config.toml
normalize_top_k = true
balance_loss = 0.00296
lr_router = 0.000466
n_head = 4
norm_eps = 1e-06
rope_base = 10000.0
rope_fraction = 1.0
parallel_block = false
init = "normal"
init_std_qkv = 0.0174
init_std_o = 0.0
lr = 0.000585
beta2 = 0.99
decay_shape = "linear"
batch_tokens = 32768
Below are experts of layer 3 (counted from 0) of a mixture-of-experts language model. Rows are named router (the router's row for the expert), down (a neuron's output weights, with its number) and show model dimensions 384-447. Each number is 128 + 24 x the weight over its row's rms, rounded and kept within 0 to 255. Numbers have three digits each.
Before each expert's rows: "raises" lists some tokens whose logits its average output raises strongly, later layers aside. This comes from a sample of Wikipedia text that the model never trained on.

# expert 10
raises: ".", " ", ",", ";", " |", "'"
router:145138128137108112113144125148147098158133167145119111107105107131107135153092100104151137133111108126114137090156173146135083084136134142148153146135124123126104098125123110149149118168135159
down0:123124116121126123115099136164128105113110127157136123145157126105109076129133128111096120109100157140136139112154104149109131118097141131141140140111100101134095123114087104128133114151126135
down1:088117100115155120166116144156125113147123103205092093144093151154101122117135142176103153151146157095110112129098146101106097127147117132123140122138138113105104168137138175153126068118121158
down2:081144162138105125152133119142185090151154115133109110155094097088126106137116178112119148150159066133093059097128117113177151119131120149114120150132156148106055116118135084101125114123116153
down3:119120106129098141128097046143140121129110121123142156125141153136146098129137129160133126124151086144111119170140127115134183111107125130112134124131114136153084109153146121109114142127113131
down4:107121122123149141120095128128087135096163142135151178150149173143129098129119124115155162089127166146135122167132070145114163121095120147167176097156075119131118144134133126153137120120145129
down5:104146137122122123163145136124119158122106123151113155160107135130153150125140129140118138132149119130131120099129144112106099131077104142138155124095123132122136163092159149104158116121158101
down6:127130105115093097136123137133124092148141108095093123127148090174139153117083116133160121142115196113097167112123137137135122160122079141123130111143142081110143121119104162130126119153112149
down7:136134111163129138155117159123120145084133165163121121138147162122100099120142145127151156133165119139081138134149127126170095122139127128141182154146132128093171145158132133148140110163102155
down8:129114127113115128127083093142103130125140078185135150113093172140092127144095119128117100120098122113165102052136142092119089151112155116141137142142157125137115118116127151156144123133123144
down9:157139073114109113109134102113095109107172151114123160148149144140137113129142153140133135098079118147104122141103129104159102142157138112127120164147128142134145113117142112146110146177157131
down10:148141139119139095126133151166145064106109152127127127091133139119096149130128133140136106148126125156112151142097110115094132116172110142142114100157124079134102109095165142177130154115140165
down11:137125134115141102164121143096133135167115145157132158150106126159133165117114115147105134103146124110114120135163118127161139161127108115158093143159114137133105137177113146095122152116150084
down12:115142081106116102151130154107148074127107072148144131125164120119131138115111149135132109150147139114147127114147173102106109113131139152076156125145110158136143102160163110133122134173125168
down13:114132057139158157099169107135089126094144128127113144148134110136130133111172133117159100185124137132109106149167168112145121106104095130150126131121109135123139130120123114112163110142109135
down14:111176111166178101146122112105140150146129150118126152151136134123133104103130134161143160101112099143121134148138124113131148105130144138138130142080120142177143114101051130143172120066143148
down15:168113157130153173111118155134135138126098155136098112116130147108125109146060129113162177098128103121112123097110155121127117158157120120146134088127154192112113148137145135121121068125132130
down16:120156129140131149168103137140109070121105142115157069153129131135112109076108097131172114137136122157097128096133147096141123123106129109101082074139096105107111140110125142131123117154162171
down17:123130167164130090142160060083131129135124133124162115136121092138112158117122133139133196101147138125159131094112128093101139129141159117145098182107163138163147119136129149155160144150134095
down18:097081117148134132146117139121146107155091111076181153075148161161141180127152144116174128089136104078116083155144101119097144134157146180127153116085161110148123171100135126170119110133144117
down19:157127089135110140128147155096108109143177108114159140125130155160150140116096125119136088121115145138182146112092116130118110128108138112144106097141147133181159133177124136125136164139153135
down20:110141133116157124141126173143108090106109136149178085126133138160159114114136138111138098126100177098156117135136122154081121163126109068118092107093118093120120116097110113093134133139167149
down21:180120117136140141140135144146129132143149132133078120158131117133154112100110135109135141107134121089140155142149123116159118110128132117118153136112173128132130105123093148131113140104134144
down22:134117129125126128104129120126112106104154134116120183121118099131117152150121087105092155090154135115082202116103123147178118111154103099161083140089102132151148138140135099125108136142107116
down23:123129126138122141138114132113117112159142133113125129123165139140121081091121124142152131136085090090113118111151103137123124149167136105147110129089138126117098119160129097116164152134124164
down24:088092113102131130170124106184170155091113144143109132156118132103123128149151150122140099133128132164151125143117177125133124122113117155124151140142131104131116136130147159168118143138148128
down25:143150113145158134115119070151165096106140086132138137115111168103168121104176105118132131131149096132124154118098146151111110125127121132119109092130111144147159140118134130096124121158158149
down26:174140108115121091137161168094139114131193165137107159109136150130156118131093167135132120134112176125116125147107133169110137110104101125152151123106180139137154167148119123101118137071133110
down27:125148117120141139146115141135190137112129107149124123116089101168134110119111102195135134147147085104124140130082144124171121125140103106104090152112158074117104128147121148124123179111116104
down28:130084129146120136137094119107150136077101124103117154126167080139152119083187122148143117113087094080141094156127109130151149177137146146127101159128087109084111127127114122139095140120149117
down29:144151101159152091102133119108145097100100150103089111160176113135170142102133114107167135132145133126113137120140135156108142092177104123112146136087091173145106117112104090113144134121084094
down30:133115145150109137148079122144123110123117156116121132134125141142113137118128129095146142117136116143118103156128157082147168134114133126165118111087130140112212128115139156151098144149111099
down31:135182149123112158161141116120126122123130126132137105134122101118139137100134128099135118138172113115121153120106105166122102130098135108132162125157147142148160153129112120131091144147088123
down32:114109126153108085122148128116139152136143138118188114096142107120101113140134153077157149133100121129092118148087108163123114188179106124142098138130161139116162107104125132145107122085126160
down33:144144127118120114105146091097140109138114110152113115084149111131147156156127127103132099160084164164145148070143134137108132111154120121153152133120181145102091140106131122153122133134132100
down34:154095088153132123145145124124088131117136167131103162133130122125144129136121097124074078101129145121142097114111147157102112133124160123197151148129152127200147142122136158110162126115132169
down35:100181159161096129117146095137117169170138153138175151113177121129144091116121136146150149149133142155131123130144134176187160131098068096135127135133136153097102154158133133071117117111134136
down36:098116113129159144139161067165146120103118118089138088172124149126153174116134101118133139177099106110147124148105098160070136116190112117119155117100098149119145154121161113128125140157137121
down37:129132136144108131142123094110132132130104151139142084148127122131113126111114100140148157103158099157115088153173123097152173111138130125124115132146061140114152118105164137100141117117129114
down38:097089107156156146120142091128126103088073162108132130087131155131150113118114146088123126114196094130137148100081135174118130164157160133098112139083103104129092113157130124138136132141134085
down39:167143136147165126126112191123094133165160111133145120090106146125074120095144133130093129156126108137145140128125114139155125138110135140138130168141112149087131136104124124084126098108114122
down40:125137131131114104113149103117140149161139153114145120121119125125130129125137098137151162109141107163140063115109090101091175149169098145130104135146131144096157150138116103113111158113159117
down41:158137097111087140084141148110125137144100092151150080166153150140144123132150126099156148130110110144133111146103134121161164149126135104133096153135115168106137102103154135110127148153146158
down42:140123141102130101158149189155106108122085136127116153071172140113124109133107200161128116121148141093085173162128137099171107134139147137139161150107144124153129155152117144120088113108195139
down43:124184102137133172127125136140135172129155102120107091147104129115129151108086133134158114120147151106104126144130125100099124101136072151143143157110154084134113130090085130145110148122123147
down44:100158148140120129148165107129169148166129159145129116099121110156074154115142140149118174144142164126139143105109149142150145099116109117157139111097121147137105110146121166121121133115105117
down45:122140124129134122140145169114141124095116155125169093166152168128143115127132097110098172154111123113071156113091133185204164120137077108090156154158138133167132120155101154124121084111101125
down46:088161154106112132126088129095155158189105112170131124149134124079117137102153146113180186125109138120110136108167158135108136134063112075100136151145106142137174093092156142118149142078089136
down47:096111134126090118137119101109110124129097133135095115180105164124112133124128110127158146135100145140141121148166127119073136086107164111129156157089092117120130116110139107152126121161132126
down48:105091121146126194161108150131125093105125105165088097146084162162162110137133130143082118115117131108130152110075138117119119154113135123128111084104087117127146112133130145127150170137111119

# expert 0
raises: "'s", "'", ","
router:154096115169103125128108115161137128155133162139129134122116082117119132155083120113170142146065133140142132106166165106114108129174149115129110125111118100149099098171127112140118152158134147
down0:104117097120153108119103182158137125120100088135153154152138140118135093114137141148145119181125165157131129108169114144166147124106140107172138093142140128145117129099139095125138137125126173
down1:098130116119123076174091139133125149146106143160123088125080135146123130143153090166134139177143166094105139137101121123092091126132087106152099113152142137093130178137088117116141123086129135
down2:098136145151157115141126152112155145126126102124149101130125137103152117148100119096123118127172113112137075104137108156173146121137114139152157146124182129095094113158135126074112114092107112
down3:119125139127081123112114046151114152127124146148172166112120121132103136170109134137119138123163120176156157154154120117125127152131147093153126133102113123136084123168131086130132137125109157
down4:120147157145179109174112101126103135148106165127125142131114155127118142145150137143154109116109157162167152121121120104128169141114115158123145143127085094134108154122100164175139116116139152
down5:115125143125171121101158141110116148122130127163103141172110160167134102074176110126124130108137146145166106157114133119140086147089093137146142118116142143108166185113124127116167142128137081
down6:148113087111120094178119142103150107140132141105150129140145124163159174112143134111115103146136175183120166126094153140096138134134060107089143115153100118142144140115091190112097135152112124
down7:111162130150145122129094165146132135122129151113100119109143175121126069128155139130151097166120105155100140129161093114122099165117111115121177125149144136129149128136134125157106091144125134
down8:163133102103138127129093082120121114134110119110157164141155137137072140115116120094122136138112128135177121122139136096107121151136142086138123151187131099151124139103115107128114148121124142
down9:138149090130115123107186154118118110101149160134111096140146140149166124131120137141133122118106116111094121111123148097125083149135114134142110147157123117147171078067154121156137164163107109
down10:134157129136126129112154140147105127100115122130093113099145129097085149120107146135125128150191095105165112138145116134107146092152116127131087095192107095125086066128139144151113145103095105
down11:129164130126113083157157158106128095168148173110119141159107116142132167120104107124103155134142121144145105164148109115127132179113133148149113145140162153142125158145122166148128114098119099
down12:135131079114128154143118160160164166100143091160159096138113168073127135127104117083106120103149148102159144128155114106110118088130136140103146094137138122129123088124107117114149176142104135
down13:118131112161136125050143137177097141105128151150132158116109123152145122081137155107125097165098141135133143111166189081129112103116087129086129142094141137142153135117117083105145124101101126
down14:125132119140111093152105126128139171135111125135106184170134148114145117147095134141132166122112110131099131146134149107139126096135127143116107126093132118121144126105097133124139098103142155
down15:147143155128127194104132147151129127123135183103114125116147132119139124157087163095146144129104137105145145086089139146124148131133136107145094110148136174098121119122099120143091143135147120
down16:117116090134104140164114157137118135113117171137142129165131100129143102100120108134120080128116124136135087121164152118131119113140130103130130055136077071135120155120122137136123115161160153
down17:077114170148099134165112070100115131154104135096138122152131119146103142119133166153103177140128149098189153113112099134127152165145163146109099134123108127166149102161130126169129150127100117
down18:083113126086101155117152128135151061157108104098158130078131156148138183128147116170111079109145074118150086122110124144115195155161134172162128102107144129122145166107157131178128131106129094
down19:123118092120142149124148106131109123145175108109108133112137161144166141110102111070098099126145168149137119148081113126114098098124115125121084134140123150182135168138120143064133170104149146
down20:140146150072188112162154189144094098139101113136144122097151145173168075124147129135126100117159139097153118158088095116103085170122114145086122129129093131110108167107095114120137125107137135
down21:175144148131084158133116135168130128131131136183143117163152091146134114188094092116147131149146122119169133134113128072150127110129138115100140119136156133143119081120094150117143163092161124
down22:180150132126148124129104140121113132126128151161106149153131124142153121146174088109090162099146114123079170122123143138149123127137074098119121103124083134119129152147177118143089158144072125
down23:081101147109117130119140110098108102151167089118142077123150133146117097101094120130124125137140126152099120132110097127114116176161184136125126147138138057097108138153106137108148174105134143
down24:066108122119114109127122103141141136119091177174139140127122153101113085129156141143139080149156128158126151127099140154142140126100138093121126112112101118128135140124146125123140146124127140
down25:166153082184112142141151094151120134136144094135121126096127155107148102136200123113188146123112114143152161136144155192088114126085111110134089116105146175135135128145138132155120121150172113
down26:166138140097157104133157147096112161132163149158132127132125123119142138143127134156142144128095160118135121115125172138096141131130105119132159135121161130146120131145081116119119108085122162
down27:141141090113114179156155113134162175114126108163124120151115099183144156105118097147127111166153110129103150124108126150130112106100121129115149140128099102142114089105133151121145181144158127
down28:109082144114123148120123093132115167078104101113115145143136115138129121118166126133108089118115121097154152144113111135092117114153152133113139107110102142081097167128126125155137120155112133
down29:124147116136154086143081147112120132111108155129123106174154153155135143148102138119150141124121108137120145169128095121120133123187112161155108151105100170135127113120105111123158117121117079
down30:122090131151148101132103140157120131114143144103129137138138093130126120133159083121108132122124127133115125153120183082144175118121161133157142160091103175169139131097136138100095135138094119
down31:129160094136133124133086150074124154143129137129135121128115145128152136051150130086123147118158119128120103134128155143153101115111105091145162145126117123123117121155126129134106148173126103
down32:157131105145120126121138117150099154110192151092130108088152120137131097181137159115145155146141136107101141120082158157140100193142131140107088135134130155159133158084154164136173155108123156
down33:124115079138089124143125088083139152155139126147090123122115095132152114119147101115139101136105181150137107092110109161120131134096128119087093131130143165120122136094152123146125123103105127
down34:154103128090134103134110134161108128094143160134099173148163101115120100119102110125100122104099142125153119114159104144144126158113171119134146121159165120171093142173122165102153142115170143
down35:124119147121101118116152113124125179148115141126137157125129127122112107106139111117123138121165110163127113146132150167174114123115080127107124165110153143124097149177121114105140122135157119
down36:114119092117149124147161101135167099121132174161123062144141160164132119114129104091138155122097153101145108128124102126125162106156132150087152130127120148136089172141181103112154160191140134
down37:097129122113087144109101098154126131145133121125121103125138122121125152151160111128108119120148164138127103193138166093140164150104154108126141129155055151152142137146167132096159104125129102
down38:118069139141150144144134132161164117115108166152131136109140149135151093115142110100114116155164101107139142170124131154100118150143156120088129142102114113094124092168121106149128122133123086
down39:154124141190155129099139186124081144112122146146127109091111164157089118083143108108133148116133129150134150105099118128139123132126114126119069168121164144138159129126112116087098113097101167
down40:143088139143116089097122124093131153104126119133115120129126134161123153134089117112142155119144110118151102148115101089110190107131120127125102137130176128131158140134121075119111142126141115
down41:170115105113142147126124154119100158129123109116106110146144181113132114130129095105142149154126121119166152131127129144144141157093101096136125151132113140117098124139131127124087147144182147
down42:146120143159138100129163162168100098097129162098140164105166144110119132157138158146167119141136163119087138204145112087153112137148171205096151155082131148132165169156148115127079114143200134
down43:111196087143156185122136133103116127098180082138129149108073157138132103139094118137138120138108102087095128123128119146131114060147103151177140135101165134130136133137104148131052134127107127
down44:141144144138133095105171136122157104142081150119142133114121112152159173109095161095111124118122144111075147141147150121130146163131129140157152146119121113179137104121132145152131137172133146
down45:113070122096091132132118172077138102118106143099149109123133167143161113110130106117127169149117160080096125146109108185187140121168111096137169123109171104135142156131099145104147037142122118
down46:126129150097140106127084139129152184140088125123124160132094107120113150123119126138174208095119123129133116116194155116108189103108125083113122113141168113137141098104147177111093128113093094
down47:106130157099151107168109102067124121125104132149123077146123146120130150159156120137152148135124124151126128097132097109085130097139128108159135137111114137143119131136132079145146155156117114
down48:102089131128145159143121139129125068134114089150140140162121160166181130150136141125130149129093088136128168125102142118115131157095126117122128080088100107129128113123138133112136133148129121

# expert 12
raises: "er", "ers", " and"
router:112106132143094100125154090121177108165106130116127142123092111116090161143109108101158144163071124119121132157127130177110092115119128126161151148123149146159122134167154071148142145129158126
down0:125141117133148127132129151155126107121153109157112155166166136111128114068135141152113125176121154147126156123148107166136139111103138113128116126121141114130100140044099114148120143121125182
down1:110113110118145127147148174122151121108131128185112099114110130166080121120146145181126102126115133115098106119109152141095105117130104139131127134115146150105136105119152160160107117107095136
down2:099141170150118113163109098134122133168138099099120122114098155135138163151072157125127098129139129161121100107180121131160141139151069158137134117174156132144113107139149124114135111113108124
down3:149108119152095128124094060153135138149118137136128140133115151140137094164109136190125113125160099142136124147120134082114136156120152114127121171114131140150105089140142113103150118140101127
down4:144142136139155112117107089133091142131108102155131136144114153174089148143134144183152146130117132154125099140126114072087154123103116126185156152128099135113111092159139123164121141126137135
down5:104127145148156146132165149098099154157135118157092110158119118156136094114154143154099099111156130131172082101141131116113108126097124114128133119120156125079142175128131143065145107118164071
down6:174089114123124122119121150154111118131107120119105171109141130142166155092161127146121151122096199132112113107099158114129109112133126114119143108147099068093173132124108163136163094135099167
down7:091110144150159125159131144146113154143142138148115129124124130129135134106118175133147132128172146138128160113176129097128148160174131116113131127157112108109148144174144143115134130118117130
down8:159098153117113167109127128069150145127087112130168117121150156128092127126064166134118116147125120157149126119140111117116120170157144141127130131180163124109126124158109145144123108115127131
down9:133146065108100162113111123151102141147157146118112120121120122168147154109161135116112117140091103094107135106132133104119122155135122115094163140115106128131156124097108109142141118162143156
down10:139153127111108110097145143150151062096106122123134106137114147136085107121114148149146171146136147116115132121139121081073149113113139115156082117159121085116091089105195107152133151083145147
down11:096119127167150128197126143113135124135116153124148112173114145135105136123060082131125129136176144108130146160131132151154152143120114129155124127160144141131131154156090159130126131128137098
down12:140137090140100123186103113129141129151132102176081150156159103099136124121127122125137146143124158138200132150132158057080159097130118121109137118132110138133149124127115135127128156156097165
down13:121149070151135095095115152153130114135129154156140181160130104141136161135137160140108137173125126151129106137162180158120114076127123150160155140104092126145152142120115106138134138135092120
down14:097187097130119126183091139120137189153111149119148135145133117094127162108142128157137137072117090136125130120133114102137106149171137130145135144080142124159117081107067096162174146135119101
down15:117120147130139197136102133136122173169125192128138128160140114114127126141114175145131142132125167108122125106088155161149145154157146119126101075144183192140124170087116069130128115125138130
down16:108133122142117137147129157106068094159110121143148114188133138096099108110074113129157145101120115141119141155145115088153122139151127131106100093129138103140146158096151155111125107129147166
down17:084125148111138113084143082095103097153115139089141111123144121116108122092126140111121219122135126120135117115123106086138147101094126127103095132126111141125144114122171119166162135141133141
down18:080096126108126126114145143129147112129131110115148122091135153108139151145137138123167105110121121110112094119124116144105186167159132160123130115098126174113115178091122128157120130130140120
down19:097118105121143119109164104140125126132143099133200097122093130162159110138145130095110106085089117140153133127084102123106130123104104124124124114158108145156142133135126132116117139152110141
down20:139139157130141109149113163135117117169095127113129152134127167134150098107137095119133106117120160106154113146148113133060120134093135150121117138108129109122146105122133133136165163129117137
down21:175119108130138123119120158172119116151135137167092133136147127140177138153129120121140149136149141109129121146097119111146096083146162114130146120127119131110139144120076154129080146092127132
down22:111102120164126139149098137100135127132096156078128124122140095125132133144169107084095160086130141158091122136109118136203116121125097085105114113110089122131178157118143121137113126156089137
down23:119091145107100143123149135121145100154136119124146115110161112132111094120123124138174160098111144102111115112126122125091103130086118111112124133063140115105123096111146138111169142133124203
down24:114067122124078077143130105149153135102104127146125146109132134117118081135164115114126124150138150175144133174155149115123149111113157098127083113144142078152104139106165111116116154128135122
down25:150154130142194142107151099139120189156146111116120104101109145143137107092154076133155142145129086143127121062173112128146127131118106089139118136108148119131164112130118136128132128116141071
down26:171115148092129127130165161096124113138154129143124117136122159119147122127127154138121136123099159089130125172141176153076099105115119130111132135119147137114146156113117122080112151073105164
down27:136122122147148159176103111124147119165156126155122094103106121149099122117123064133138150146145102149117128124125180140130150110119128138104072143079110100103109110133126163109105155139141133
down28:139096156158090148108141131124136156090126146140135131167119104174148145128130123107136151166107111129140135129110145100097128108160082118129116129119100107106142149128079139154107127131140163
down29:122111116126112066106124133147130129124081134133134125177092155155180148118107132105139123171135125130122145119134113133086145103155139118144177104125094156118116120108097176139151124123089127
down30:135118108157167099133083137153129099131140125130133121148101112082126134121159075137107122107104156163090135169136165094141190096145142113128178113136172132128163123125132132152105144128110095
down31:133148130138125159158119166153115140130102157165119112135124101124181105102170115119104156137146116132122116100176167154115121147077106119126127145125117165126151123119144125126112166142118078
down32:128124143156116143124143139088126154138145114085182120106179122163099097138158154068133183133103111120123126129096163148140128191123100126129088161138154153127121120094117187144109139137126173
down33:105132116115068081081142069118125138140137133125129127106125094161150140142103101091140120124082171161137178112104145116151137132135096136086143143123167156136088102119150114157150159130126135
down34:161102096093144101162146140134160083135167122151155135120154143096155148121123088128121130137137120165136123115172131150130104143136124128153141119153113139162116122150108176101112169109096147
down35:091134122188095070170148111136128145146162160097149121122154105110096091116142144138150158148133150154146124122141170186180112134107106139185097142106162125087097141143086093091114145116153101
down36:124109142139115135136185107161148160118133147123135083133114124100146125116133099126122137116100122146144094129122140162128107112162100117130165161125102165125142144122186110134118133194121106
down37:168156119136123168147135082138138102138143112112095138118127134154124137149128120127153147087159141136102120187109125091141148131170142074132130149174105141133140150118165121161158120129132104
down38:110100160113154146098123087127127075086090161117154127151095127147128143149131143100124101107197106144137140139089131108111120166152140129100121113130113089143129157129171095113130124127134086
down39:171139087187130152139127131100126141125126126157139108123143146162100137116087125141106196153113128148121137114094135150144116178113151099129085144103145121127140112150131116089145172111139132
down40:089156147113116107112098115105111157113124121133137099126119129128145130134131145166162156160109092145160117140129158085123150115148099137136107151140141156124121173123084140129156162144144100
down41:168120139123134132098129153095120128144081093121150070144170134103145110153151128090120154153112127116186150100134156136179120117125102084103100168142130138152084159126117121112149138131158192
down42:131147140121144106108158107142101131094095155157112131111178125073139139118132146130157113133189178098099117152148137172131094136145123144111173124134142099140149165171094130140092101125189118
down43:136186121153132164157157157146117130126156079155115109149105132109131099165142133078102107158103118114111112108138122142117119073160113136118115128100172145106136123145115138129076143122135175
down44:123167106121112109125167108136164117155106123083152133126130094118130173125135122098120159130131120110092109109134121125135148093141112121125122110100110123137118109171098100147144119163121127
down45:121118129108104144117088140133174104107128184114148118147111177134186124133156098099142156119111132119108158106162099181170115117120149107123170127148203140147121115164085121137133054072124092
down46:107129138092124126152095150095148157130162148166119164117156131073118146108112120131147163128152153146113142105204142128134119108116107116116121125098146145132174118099168117115104136125143131
down47:085142111114075103137131083086127104147090153151109115178122165098120094128147125125166128159118157147120101142152121103089145079113133098111123102144086118128119133119162115179154124182108111
down48:112104117159165192136095131134124091140140112151134116141095187162177120140144092141127137163099146119142146090078149136118116121140134115103094058095105090137147124129144124101123162143120085

# expert 5
raises: ",", " (", " and", " in"
router:121110124181148112115106121125155122146084186133097113129098111150089138154103102125126150118116139166093141113133110128118126085111127138135167143119136129139116164131150105164130139135111171
down0:120139135113144144156127105140125117123156119134129155162141141084136131112108125114130137169162152141152145099152123149117149148108103103167107113144134139140127147056118112116151123145131117
down1:125129085113147140127121131147129127091155116171108110156109132117113116128120137155165151117121171157120118135050169094097112103146097134112106155132108129109077115163141175167132108141114138
down2:104104174131125117154109136119130110125107098128119124142095090123131116140104159127122137155158106110116118110121127113137162122141124137157151152139174165115106110109126102110100117144128127
down3:116118146130096129159089072149123159157133122150165160104126146085137115191126134142152114160121102165123111178141121157077144116119138142155107161146109120129107090157157099127136147146111156
down4:150129146145156110139102153114130142118114110153127130155133137105136126136131156167170145108100161145136131128152130085099163109140132118116122132143130123109127131153086124170149119127127099
down5:134151113145126125117142124090100157127127127149112128150107144118116132111158145133111125127133136136142121120125136093138100164096084131173119112110130162130154190119071121107130111101131102
down6:123122130186089111164130158129100128160134125131131185113099121162177175100115119139159139170123181134130166116123145115132168129141084127156121154136113134126170125148114156100123102112109149
down7:111121138164133165157113174138120130102129155128116115141188163112132081103150145131137130164132113132095180094117119111150105132151141102114164157138161139116174118157130141149107092141132153
down8:142130136123096104088106102124129140109115078120164134113158139159099167152080119122136115119112105142184086116152139087127119146114134153083122131153101108118129145127134106131124094123126133
down9:145134108136095140100152113107103109084150158125116140116154114149143101109112164152141133121108089113098115131142160101133076167155135146097099155109100143156155089124153124126103122191133128
down10:102143158129143087082158184157123068094090164150111138126124119127074133132094088149124159173149161128121136138092101115132162107152127106130110071127133124120120090114170127161133155136118141
down11:143134112134144121163143119112161116145133164142104133151100158084125120091108110121080118122162149090122134143130132117109111119133126112123130153151125160145140145126138178161103132111120112
down12:145143089111127121155115141111138136116130058176122138126118137140134135106109137128138124148105136141146141179135179094119107116107146116085153138110115134147157113136119117139131121165109136
down13:123140067130118172067122136129095115117158154116086176102146113125129125111169155131127102159089109116128109147148178143099131093126111123127130178107109114094155134127104124117109107105137145
down14:121145127132112112146106120107127178123132139141097164161183125115105149097089114142112187082107110117120096144136117126121101137154158162109122129079127136133118140124065135150144133124107128
down15:110155118125173161123092188129093164153108165150109130112114149158151142118098150135149134103124126100156143114139146131065157117128151134136097095112152148106097123089127108121123112120107134
down16:124154094132114121132150160117087117168096159149162130175136121118133101136129125113107087128112098163103141122121128092104101129130128130120071137163072122116126142121175158135147120123115144
down17:117118141129138120168158061074143116134146139121115111133156107128149112122142135153128193141118124124155152085117115114128134137114160123107131165124117138187148130130159114162127128109111143
down18:114077142137111151123138136172100088127111135081152173091143135141137146149103147107184135083143117117101129143137105163122158147183128182146156113099136135116141159088162140125119083136133135
down19:119109105136117119121168108165143140117151119132148108113156127130122121125108156092139091126132154185153132157087087081063120178100127138150130140149125117177087146166106126134113144132128153
down20:129140141089171085193118137114130105125102100145145107117124140183171101088145111145127086092114142106135111132126102123080089149163086143102130134104102118143093157109104159111139091149154141
down21:183125096138121129141102116144103137170139108158097097145136132121132119158161131122147111148140144105177156166140132097157096098154128116137132144155156099110137105112120134123082125122139097
down22:161131139126083109091105118138088130183154159106149160138130109126129112180141101129127141112149105187121136125081174110179105133120095104168120123108090124111126184111147125111110163130131147
down23:115111129126119115159138088167141119146122130122129099063165144114148130096137131145138138119088152104104125116114120123088125160117140162118116140110135156120108106191117083128158150136110135
down24:132100130146155093175093127145129145126094157167111135103113148072117091108141154098111075164125159160129167129126129160130125143120116124138129150147131117148102184108146133164136117112139133
down25:148134112167153138158132083158099136146170086126097108111140184138158120117169148128170156148138098119113149083144150147135095125085139066110083127096118114146129136136088125154122156114152113
down26:164117133086153141164089156134120128161156128185116139117137161126156143159103140120110149156096155120136173150112159178099087130080148111156144141130154146101135164155133126080102137107152195
down27:144153126126167195146154142109159097197135133137092097092065106124147125132123076163111146133169090128144108101104174133138125168130110128122142145088112119156095109142125180118086144138090128
down28:128087127147140137072123134127168140127128135077101126157146162138121111139128113090138132147092113090136159147127106110103137094183130159143108169132132079150124173107120125158126124133148100
down29:110148123136130098105123174102129124123062162127115141173122127157145134109148089156125130076176147126097121123107113129132101106190151101134174121100086125131109127111135108107130096116116098
down30:118141144125165150133107119140120088108130143112133159167107111125108129110142108121122149114150109162125160162124171119160154112132144115150172146120138148131134153080131122149093107116085110
down31:107149122127127141175155139098124140092134141159104144116112120123124145099152108116118128109182132130144124121135109144133103138118112100118122133114146165118158122141120105175095132141123110
down32:112108163161112128129104112135127167141186157118177117110146150130116128109137144084148180118137117125137133133091152135111087187179136102126098112121135120101126129102127179144116112138106139
down33:111129113113112136062117092095122136114115122089105126099128135110134145138170122113107128163091165157091136105114139143132147116150098147096123176098150136106089095153142092172126117081095092
down34:152109094099137096122122101151151079132183141123136151120178126093118119131126095116061110163133141138132107102106144124123126106160159149149148132136161087188099146189153149112118136121145126
down35:119134165181122126125140101142131143156123148095121169126132158138118139074133125139118142150127135148142093123159120168113121122146122115151132168146155147116096143161089111100120145128155133
down36:097116142091121165117189134157127122078142131122101109172139159089132131106155103158118120138107111107158145141116113142102125065156124088115138140128093148167086166147159112108139152179138115
down37:111116108100092151145074118100143117114138144125101114111131137166093120124112095143117109095150160110093091122144118114138141119140173105156132135170079115159190140154150115122157121128174122
down38:125073128134126128094127133146131100104069169109125110080115161098166127099129149084092104168162106141119149146102141160159130125162118122138136151116111109098074102180126082150126123145109074
down39:158140135137179114155123140116115117116155175115121113122130158152115162101135077110133134134099116129124161115116090136131099153108142121132094112118137163150152129096136117106111106080112131
down40:120118146126100121113174160070127128107137112168115135167117129109128132099131136110147185130190124109149110129094134063128144112139110128106113173128145140134132104114095098157102136129149147
down41:149128159108143140156131170140087156115131126126136084173152137106121142138132113091151131138130112146129108118135117148119139125121112089107122165163131130125096146160154135124124130130171177
down42:136162114124120101114129141128104107121066132128128129110180140105114125138129146117161122149172149142122151180104133150144130128173139126139172108164110110129125128160142105082089140124180107
down43:132149106157134161132148118156128139101182088174118093140116161091160161134095166129150128150166149094117153124136130117110126055169109122148174145119153134125133081112095156119101131127147149
down44:138138133144120146125131144156163112150130142145140145124159128129111137094115150109138176142145135123081123120154119139107156121092111145118119125119127137137102132149126157149150107124121105
down45:097114132127138134137131117128152090116118139117146134142108111137160142096124099154148142176094145137093133126109111175160131108145106110137155121129184128144120084085102153128148105103140095
down46:127149148127055100165085126131129166139126146126101145118136113101116134105161100111139175100098118167106137117206179181114132100118125111074099121112143146126129095112154140105159138105090099
down47:109109116124115085133138102070105153129106164156138109158150135104136157086141110154152171137121165119147135110144132117093126095111141072083131135166099160113156135173153097178148167157141108
down48:134113132142174169150129136127136086114138092149105135165104193163196107146143102130088145146128140141149143080076131117118116130124144097127084095103109115140160085133126144135136174135160130